From a checkpoint of a small mixture-of-experts model trained on Wikipedia: 552M tokens.
Below are experts of layer 3 (counted from 0) of a mixture-of-experts language model. Rows are named router (the router's row for the expert), gate (a neuron's input weights, with its number), up (a neuron's input weights, with its number), down (a neuron's output weights, with its number) and show model dimensions 0-159. Each number is 128 + 24 x the weight over its row's rms, rounded and kept within 0 to 255. Numbers have three digits each.
After each expert's rows: a language model's description of what the expert responds to; "comes before" lists some tokens at least twice as common just after its tokens as in all text. This comes from a sample of Wikipedia text that the model never trained on. Tokens count by the router's weight.

# expert 61
router:153136132150185155116122099113144131122141098148136116157122091112140162125168128112148135069143145130104154112106136113160130155147163147108100160101105125124134129141166084091163148157114171178161178119149168076125122125117110158131119158183113123169126139128116119147143129133146096143132130108182121085138165149124127103161125152116118083075129124112156113122148103133124093081109175098110109111172138117147148098125121136143113101090122133165127126126129119122117094123114128
gate4:138105143167122147134153193081129152123137142141132121083130102143125110107139114112128122125121120096098107144098138122123114140119149144110120082137128110151092092108122167150124156118134129143143106139113117102137135161113150144153138160163104135074155162130151119111123083094126136161129131095144144136150118111138119163142153075191098119120183115112112130099111116170152104134154122130117132131112095081136127129094135128103138090131055120092201143122104125118138083128104150
up4:121134132160128132149131142102127130156128156132154127119113141165118115179133130098143142140122139112134134146087106084110130159119123137116110108141113111153103082121127172112138143139139145126136140132114142116151115183143126156155119139130076090117144169140115119136109096126118138140113139115128157131144117097130141117131157091184090116128198132087135155130136127142149136096160115105109122105146098125175096112107126110047142055130079095120188108081086117135137106132155127
down4:153099124093069092094156060120176132123123133138123132134146118153128124128150115166112156131081114124132118148137137131129144134103152091172096113138151135156213156149136119127156113138112101087146069129143161112133087123112124138131134137112137169116147115143132117147117162140122138165084141125145102091088097126083144148085134119166157132106135134145109124125130123163126179143169076157150103127139137151131115131155107133128108154132131123109087136167149131103119129153123118
Description: As and temporal prepositions. The word as in "known as", "served as" and cast lists, plus into, became, before, after, during.
comes before: "the ", "a ", "well ", "an ", "\"", "part "

# expert 49
router:124164165174130139100140144097121121173124157123101124144129110124108111168114084086133152147086160141129137140122133188139108092112118101101153084123138120137068129158121153068091119153136091130129125154131158126143085122130178126146167157149141128081110159150162137149114118116129094135117096083126124132131177170114122119133127098117153123159146112135155160121151160112079137111170137126117120132153123173158131142136093099107119127140134144110157093089118134132105120117123119
gate6:117102122103132134141115164103110129143127151154128092130135114155163118139124097127119154151099175143102122165152154155162113118133138155084152177131147122120137126180106142132115125160110113097130135177122122142179056073120109094103119153154106130107133145165149123110153099104155152097157125120152094121174132149166108148129107145114103155127115119116051152129121138148146121120131127119142134108080094125120106173127146156112094101152155127140142163121083107137144128153106130
up6:161165126123130151160141202144143079124146123103136158133182090146140167140164131153149132143107107143136115146123143105122109112097135135080146125147120162109119164096102144132186138111139125167115152058118154131137115133128115115122117137141135122138155144153126108176112130123136124111087157136129137136091150174119136134117147149119143136148098147134133122175093150145181135133133143175105180128074146124119137126141163146108166114111115118144151167155155123130117136186139101
down6:162113151132099111174123105127156117128117098144106095096122122138134107102089124130108129136124141142079151123103186134095137108119105149140106122121174102123166132153105163139139146118152178142139133102123131120111071114104131152090141151110074119120125121066118108087148095122111138087150124101125127138151133144135082160127124105147137118105209120131106138091145140142127092122134128134122106139133112088157146117151126119155101125099125095076072123112148108115130123164164152
Description: Common nouns for things. Concrete or institutional nouns such as building, water, Army, Company, River, shop, usually right before of, and or in.
comes before: "of ", "and ", "in ", "was ", "for ", "to "

# expert 48
router:124106126086085109132121141109137146079114131117128086128161149120138135155127148101163138130120125139096128149097078127154125121142118118118134158099125103135170171102153090120108157165132153137124144154087146160109115122155156119178098154155150141130166167172135170112082120120131166102131165127089156200151140139126125146122148136146094150116142120135131155144140106124086147129115162115138128099161096149140094109116114140123128125172074133166146103100108113137102169108138131
gate3:137149121135106151123135113166143178124157143139163167119136131149164142098172151142133108093148118095154143173124105122088114105125171143144110148160130182084168141106138105112122163117108141116128122090130113113152122155107142146146153138128090122105177190171121129127139181131091116145115122105104097124173099107094128123147134116159163097110150128143117126114150123104110138187092107151139109109132118115119084145146178120141131107142162140128172132112102134112132151126096099
up3:112116098108158158114139091156141122125150145125145128112104134152166094137112131112144087103099149131156169130143136105094117158129108155127158121152131161136103135139152175115130126101103131132136139145115130091179080146087139116140125116173111165086124155092158157108110147124083154122105121118100130163182147073126145109132143142130095137160120148161129135115153099142131134119133083114135128126113122109152125191057134126085137123097118159117129119102157105140128191129102135
down3:137115141152081119112165139128102083160150182155137086112094147096107139137105165133142159158141073134169120131153145133138110104103137123144106134125159143141131137125137152103107097128154095121114093155104129113112153125119143082091139112106149155127173135120097123166098141159156115147103162112131114107117162158105119147135103084108147127111106095116145128144118129136136145128206122115116092129104155131148072102145109120141115106188109121128102176108109134088124094131132148
Description: Word-final suffix pieces. Closing pieces of longer words such as -tion, -t, -o, -ate, -ite, as in Resurrec-tion, Respec-t, Murfreesbor-o, Tribu-te.
comes before: "of ", "and ", "(", "in ", "was ", "to "

# expert 10
router:118102150126156146132124170116131071079080142142100135167136101087088125147127122116160138150117136137130157149149141120132117064151138093129160126120123117086118111108159135139153093150185141117106145145127107141186116118147149187151143130125113135126156144143156133129109117148151135154145128075107169129098141122126125133073123160083114134146137147149136124123163137118114138099159116156126138126099090089128146135124125119062118110142104179117129092120143144178117156150118124
gate6:137160078151125073148122144112146109094120155157117119160101121110134159138071162109129124086081148100120188184134143116107078133140109103135097171130145146137132113137145106101120104123067121107176110101140147113099123148112098138167135148135160120102107144125109159099139126105117125129164156103084130125098136113129139139125153097140138135146156110148078139152109110111127131136158124131136105089102096120141157135092130168110107163150126091124141123140145149140100097089108141
up6:096122115089148149097137146103138125124147096086137104167145093160120131098126134130097186116095113154126113129113112188169128117146100127117090100144116123097147120120097118148114145104146126095115074168115142141105113138135149135161093122131124149163183145148094086106136150126092122148115118176119107102152108095146124113149141168142119169084138133110115170082114181125135126105145108114126178114139168141105139130141140125139098137152143141122139125111194108126146104130108118
down6:130159150192125107141139124131123143161125122131146111181112127137127143120095142078132123090128163143043119132084127135117116116110163172124115154137146142100126113153148105131140177123104153074134119131131120135173129119147112124121135163134123106142136129148074080106147111092129199134111123124155148110086129124113168134084095150129191162109155131090124139148116127129129101126105121128097132074101130105122123116125147118122122123083141118096133145122115162135109105149106138
Description: Academic field suffixes. Suffixes and words naming disciplines, institutions or programs, often inside organization names, such as -ology, -ological, social, research, Scientific.
comes before: "and ", "of ", "in ", "(", "classification", "ological "

# expert 15
router:142121134160097128114136173176121149103125105096146090132110136104125108127101131156108128142138092110093098106117141145158149086140146128133186123083129089124159148100109163133103174162116103141154112176176138119160118153137147113118148134139131122110113118083123137131098088130137136125162185110129155157177090133121110124127085149171143140130108093140111132129140149134113142100154093119153133092155156141134090143126132152089131126094156123171085123136106110148117119179100114
gate0:109118128122150122187159127103102109130096114137154138133107153134061105130110108141132141114085124126146107126117130127125132107136109125123152114131121126116172129168143150136125166077155090138153085117116122126125166138143112116112123175184131119125085115100099112101108149152162102152148147151148112118118126026195114102137105100152120164133110141106112157149117124148089135105119103128123149110135132141149139093136104094072108151122176106149108154105113129128122126125139114
up0:146142134106122111106062153120094125128107139114121115096126165112128157103128104138128137136063121101141104103099141109129110122110143159126162157119131142139156121113111165152105155123147099128136079176123129116150124130139109154133116149212158115092128116126140096102153154120117084123098138146116130144140148123098115158150139113147159140144112167124143119158112134119085132069097104161122170136097081136141178138118074108105140149151135082110135168138105110133119146154131091
down0:126125098146106130070144073140120131133140146087123107102132132116115111116140142147162140117139154106151133109116149100144150100105158133111141117133080088117121172062118038131115122139091129101128081144150129155103145189109125111143166096121125118116181139175135157100115139119117156150143121119177124105131118099145124120139120119157137075117141114140118141177128170126124139081098101095114146123149115122124123133125150149161193120130125147131132142112123135126125103145149139
Description: Infobox and table labels. Field labels and heading words in infoboxes, tables and lists, such as Years active, Born, Senior career, DF, List of.
comes before: ": ", "of ", "==", "| ", "(", "/ "

# expert 31
router:151150134103125124158112146112127106150127174143142165099164143123134100096086138135144117095160124115093122104120137139119123089145140140146141134153117095136152120094109109112104102138133112112125140149104119136142119133122115180164108156144151146146113150163116126126121094087123099110142177099115137125162148090152107114075114128118099128121121114139095124175089137128128145147121098119110096121177160153086076142104106091133127128159164111099142102130161077160165070077162118
gate6:134133129137117078133069137093112155098123152135133128125088095123103141134143094122111172124144169139132137128136142117169122092111180142170133152103114132141138102140105117168119154135138129104152100129151133145135131192117142151072129141121134160096125100103116105133121110091131123141152089108148144117143169135150131133140127145160152143110160147100098107140125171138149181134141100126128134185171155167105121168094152121110099164124144075113128135138154090121119097114172148
up6:151123124140118176116112132141124168164142135113107124157177145119119093132119155134119112173127105082108138109076084136124117133103095142133155137119120121141118114109188152118178120152135121127090133123102128094104158081143117090146144129144120116130099119136160159142169106166127158120118154154086105147123058144142144113091129130133110161129101130154144140157124113105095085125141103191109149101130112110131133105151095094162147110104109146132113102102114161130087098122107148
down6:114130158100182086098134084125117109126117133141122146153099114081098098138127096095145142130121118116140101106155154141129097114123110073167135124108138170096122108120138132127140110104088133108148137135150124082156104147142127143121157151145116119187111132120121136122078137137124132099146148136129117070117148075113119111176106140136111074148161106134111104128089153113110149129113104126129137138139139106131110115097142134139162146118161116087137089169155092115203124102146088
Description: Word-final pieces in tables. Single capital letters (W, D, L) and word endings (-ess, -ary, -es) inside wiki tables and titles, such as Calgary, Chess, Roses.
comes before: "| ", "|", "of ", "(", "was ", "/ "

# expert 16
router:157108156123142131133137148132128129158091121112120148087118146145100125118132112088135129200148157147125142102130059165116126172136097107103127157116134126133123125180110112101103108144122176058121140103119156153108134113158100139159125141104149104123119118162144167130121101130138122106168103114099126115104119137150136102127148137102140142164157109111164157116148138160113141162113140183157166111157168099151114140153133131105166152177119125148136086115115104158094117156115153
gate0:159167143175168141126109126113094110196147106117124161133107120074165149146126122175145119089126093115161104138157154112129112140127051169164138120124135133125115161126126133099170143143159116118152132112126133136117114131111143127175159106144130114115093152106127167131095111105105114137120140155173140128126161139138142123173124109127105078159106098126162104107156151122110153145102127144136105120140154114131072156159132112130135111136171143133122155140177130106114140091094127
up0:156151158183100151136124122118134107155164118197104137096149120146083143169118138119137103125156103075141074139156123135124143098129112115138146118112114110049152096121083119124151168141135092153122125118130127114139124098131114143131113141146151111174120168143157140137118179149122120145087093133141090115113178158173153116120147086146150155142145128112125130148115146127108124158117151114121109104108118118125105160145111146177125103147164125164115128136123172122118131094140099
down0:150127091177114135148154115150131099150172153148103155161126130124107130131105093170154117126148114114158124120167139142140096074121100159129159157148123085076163121076148118152131094121174139175126124163125132152129167161104086162143157134132162132184135144113150119116120160132137127162141129145135160126101142142185104116092145144091148147120098138128110116121133146180149123141113095123141172097117113096083107164133113156147120120116117108132123128121161100121128150110135141
Description: Foreign name particles. Particles and name endings in German, Dutch, Spanish and similar foreign names and titles, such as de, der, van, -mann, -berg.
comes before: "(", "and ", "was ", "la ", "in ", "="

# expert 26
router:142145142086139117125130127112106150114116125107144129188176101148132104120099144083146143138122146096119164132104163142122102140110155143130177157148121085141135115108132125121063151134138123083142151153110131179129102118132150126174161132100135105136139147157122130131100083126134107146189122114134138178108083127164100125101110112117130117113164153137106125136132135120115111181128150088155108096132121154091099106164119106083182136121130145142148072126146157144142104129146118
gate0:139117093104152115106102113130116124108104162103140125147114124126087133140132112154143141135149127089119105101104135153138109123146149156127102092135139096134165147134140119132134134101117147129119182128136126079112122149121130125163172126120119088128139154157111107111119078127120139097149127137148166150090115144148137118144152095149132067138119183114136114096111106093113161097131161136139152166149043141109092087132127133119176179134164136111114129156080137172158099127156102
up0:108134097091152081167109111158155121141152146109126146161107144143108133088072144121138137165130114116132132125196101190121107170133135149120136145145128158122113152100149150157120170124109090110160120129129133126088113149147128115105135139123117143100136066152129119142125148122147152117121136110102122130145144137110140127055114109137118121126098152156091099070161136085118154115117134107141107123121055120099121083142136141120138101163143147133145113165108133112108127148142082
down0:106120155142172126099135130117160108129059184116126158171133143102142118109106110121185164105143112097136100145138122124167126125148137117092130100145115105120126143138096118065136095119170146124150104117127124100106144131096147142130134125106146080113099170119099157104133167129131108151121163133106131104145176108111126090138104161130101131099128148107159125124123149150154130121131135137076145098115139063158192132098131102131114109154122127092129099132102142148146141101158133
Description: Word-final fragments. Final pieces of words and acronyms, especially y in Philosophy, plus Roman numerals and words like later, soon, War.
comes before: "(", "and ", "in ", "of ", "was ", "after "

# expert 56
router:112157166125164114108145108154103122113105114137167159123108142118164103144111081147135151155099100143119104136119109121163165117111167131114124121151156147157125096135172152149127126142128166159180095134122113129123106147117130076095171137138140083112119104101108101117161146143156143139100140090126145119144119143114114131104123090105137126124138158165160153169113081127143091094144137088139090123105092136167173144134133139139080125162151100115130151119117129120101174185145119
gate3:099147142122128086118152083093104089158108109170140095076116096128180135157120125149145137125148144123125096120143117101146121173169158132116143124122114112122168135103111113143082117155121160193138129097127121154095154153142145135146143059148115136107148122116139085113158129177122122126118134143131133138109136120077112094153108156131133072131101111112118137142137162148162120156135124139147110149109133090142131146126145115189127115118171124104111133111109133132173166121164156
up3:106097132123098089135120087105137111139125123153114102168147177149161154102146122151192147176097105151129124142113102134121139123123104123149134131090135150086133153120106111189095144139117114175089110116131120128170152121135133102117109115147118156132158108148108116096128113093154119162147120100142107132128088094071114137173136112199143117115150133107160121090127117140116120127149133104125114132124103126163101135106157138152136135116118117144085115161126131131069118165182131
down3:142096126116113130107153170107120129111113138092111115131134140163125114094131108148145123132079175099131152152161153113155137155078073102128130139121154126086133104103107113095123126144144106157145150146126189095137162101122092192140116156143144158066104133127137145125112109108136159141095165134118158138164116140124161107169129136122133091095098141129149159095114093117097118131117104140141137103126158140125127143112102150111121142073138074135132140111098178161117143113097126
Description: Common nouns and verbs. Everyday content words after articles or to, especially made, part, make, single, round, track, case, in explanatory prose.
comes before: "of ", "-", ", ", "to ", ". ", "in "